config = dict(
    d_shared_expert=64,
    router_score='sigmoid',
    init_std_router=0.0303,
)
Below are experts of layer 10 (counted from 0) of a mixture-of-experts language model. Rows are named router (the router's row for the expert), gate (a neuron's input weights, with its number), up (a neuron's input weights, with its number) and show model dimensions 0-127. Each number is 128 + 24 x the weight over its row's rms, rounded and kept within 0 to 255. Numbers have three digits each.
After each expert's rows: "gets" lists some tokens that make up at least twice as much of what it gets as of all text. This comes from a sample of Wikipedia text that the model never trained on. Tokens count by the router's weight.

# expert 6
router:136113127143167129191113051092114174136155103108104145138121122113145138141123108131117161138133140116106145124120138145155150095161122141140119087123087154120125158144107136144099139144144122120139119145099113144141108179135150097105138092153136151144123135127154134104128093125111143129150073140139139114145123109141157160151181162175074127089134128080152137169119162144135130091165
gate0:145146128121113127133106133155161127105089169100119125136128141130138181121097145154125117064122181153122086139148147156137151079101172112133117117118146125107128145123162183124117139110141107148114105122107116111093102127090122148137117140104139101152082123150082117136105152107090155114113136136099128158131150120091180101150143128127176131150120117102100151149130157120180147086101
up0:173152117091130119106169136143127086126104126101141162102144133126139116135140137122098145146130146128067116164081141129164144127140159135085141132119118126137132143147075141122132167131146159116102138135148087118100139128083134135136089137126132163135175166121126117171147086104109118119105161137124157168120130095140127093161159096148096119125133163175148131109181122111100157085115
gets: " | ", "1", " ", "2", "–", "; "

# expert 17
router:142138184138187068143098022071126154122125115146138114130145073125104093108105089170114153131141120118129150119131155104127150117146135136136149098160103151086120155134124131144134147126178110125119165126124109165108129157115165102115159111111130133098127159135165126109118103137117124135133113114110133131133145118107164120130139130143111125120157124114140147170098097132129122100123
gate0:118151189100128127158097114132127144087121096150119134143117111109093096140125126163107145132125171094095114149134164096136139150137191101085108153142157185130142138141102102108135120135122142090131164117117093167165163118081154117141109118108095131121139130155095122172142119143138162176134100118138088127133125138143121131120115149115109146151160165101131161161126111115162110152105
up0:113146109140122153045144098111132078136138139133118130185129116090131158137150133117131161133183117140197121105137071112147138139104123103159141122154146108136096101150139149120113131078121161105141148120115146155149090139138170117155153126114106123131135114129160112103119103128122100134150119179093158144100114116169122118165123124115129123121108088149138134138090118114087112156134
gets: " |", "\n", " | ", "0", " |  |", ")"

# expert 19
router:118113195136177074113145060150150145118123099092148170125128107123123119153127128122143156121114130108138120111157112082094141110137158137161096144149127128123124138168127125164120146155149102110149155102143106100125144141094154161129118131146158095131080124142125145086126099115095124140129108101111124102096130157164126127107137141130093164140125155123134154176141116124139110092197
gate0:136128108120128150112119135134134110118131158096161109122135114160160109130127135164167121141142098095135144155089149091113156124168135170148110144072123131113154216134088118081129133128127104130111156140145117109152137130082125151127118147142144150100113143158123170149112128172173123123168090097097101156113110084172145109117089111142110132153105116123093103136126106119106130147152
up0:119100144092102112170137134145148132109131111131136122122099144117131090068154150115116133152121139189137113109124179164116089146104120084103159108153129123078113074085162138113135136128121159108129119123096110138120069122166148155115149137134103120166131123102104094103134119147115127144084161119139161113157123179103105134151101124161147133155142131143158122145114090111104143146108
gets: " the", " of", " of the", " The", " and", " in the"

# expert 0
router:164150175155171111144119124125155141143087163141134148159083096057131149127102134170126162130111122113119146088141123132143149134154174149148139116131099132101115104136147109137123111114108138111138154103120131151109156143127120146100140100158122128133163105132145119132116135113165130213095131131060109074133102125104135183112143153144123133117134138129132115141149138139122080117154
gate0:140111144129133115103145128140116137141149140151121149101109144093102181126116132113129151146174126144128133114112137123148154142114105104116130111105118157129103130133131119094150133087114132168055137142158116125149148174143132134147122142178146130127125146179100125157125123158137102148136119089107110085115187152173125141142111164142136141196112123149155101144163183145164130071133
up0:075158112165143147157108140118126098058152134107130148127183081114150120104114146141128078152127140112097148104114160126094140099129122164135180103138138140135120070135126113118112117114140073116151133160132163084134151092145108122148157126110118114118116179130162143121140164126126123152124121120120112131136170130126134095104138156135096095130131137143106123133059119118161135103147
gets: " s", " P", " p", " M", " S", " m"

# expert 3
router:125136173136171090132127100123111163131085165055108125185114094148158134120099132115168134137118069132134153137142110137155134120133132135128108092103090138140137121124133135160126120117137130133127139130115150161111129187127094137122112126175103125147126132112138143071121114123153132108120146092140128059091126157180111126177135155152115093128125136128142143143165105106133144099136
gate0:171125142108143112163099131125152115154167136153121150122099167128140096101133086125131150091133114126111133111147150121139116137106125087119143108111147119097128115100132097125132141137163141111145136130135147119062113092117107121144079082161140102151130083111134100131106102141105109101121162093108089144147138181148109103102131148145119111163153177116103095163093115146131091100072
up0:160102099129109119120089125100133080176117118112087126131137123126137092144129148163137095176158114100132137136109125111137083165120130165156171155159114123137150104149154134086169104161096127139145136119144134122161164138159160109091140134095147136111132134145089149149119114114171129183131155134114154102158135137107108141099140113116140136123168074130157159115153116112101098120169
gets: " B", " b", " G", " L", " F", " l"

# expert 10
router:170123154129189099144082086110130126141136138095098090122126126113101126129098097134128156139127138150097156164115135122159145118085156136120142115126081119146105114127127108143150157113110126106133157111138169126137134146122155109128132092171142137104080107127112139109162117121100106152108114119120118134116145146137115198166145189129098157088144129081162172150126130161161139140153
gate0:157134123163132124133099135135120135130126109050172117128161131153071144113156112094101093131122137147118103126176103134098159191115144131105095150115078146147172093158126093105137103151124136126139115170139146156136116103123136131150122111091103134115089124131139112164120151143126080164150127099095092083106161131149119152131152115097120113136101105130144149101125108116155132118133
up0:158096111147128110143139123149127112179158129138091129126136103134117130156127178109110144121138116119113124143112117120108131126117155148114175131132172098124127124104160175114108116068155110133139172120159166123110163101124123125154146162164139160112123137157149115132148106162137168124139115079130183117143127118107149099074100151084083113120098096154158126095130094116129085164124
gets: " ", " (", " I", " | ", " V", " O"

# expert 15
router:124098236138153086184115063138136151115134142137154127160115140150101166160133096178115162127144143120108159093139104096131159138137135131103148129108123127152131149144116106117112134153156126134142146123085154159084122166103128111107123109111128126114118150141158100139159136139145134141148135121121119116100125122133166141133161127121065108109103144110155147154108098150130137123142
gate0:122121134121155124124135109163136121191124170132152104117100139095101145126131125140160143130139141147111157092117101138123103134164167103126129142113134093070160162134078141115133132157107105183126097139148124143082103145154112171138216098135154121124101136120106135102118141144124088102088131123105174117114121159062126130100103157138124138146109113140142136118115121119130148127129
up0:137140135155149090142136119136128113168126105139126113115130160140103150133121101105161112101139145145111112116159115130106157153172165121144150131105145103094124141190073136100138149160135126134147104084123170138069130127120103157125186131103138101178139111137089088160159131163121138118127128121105154110118182164089111132131146124136093134147102128162142130143154094117127168161141
gets: ".", "0", ")", "4", "5", "7"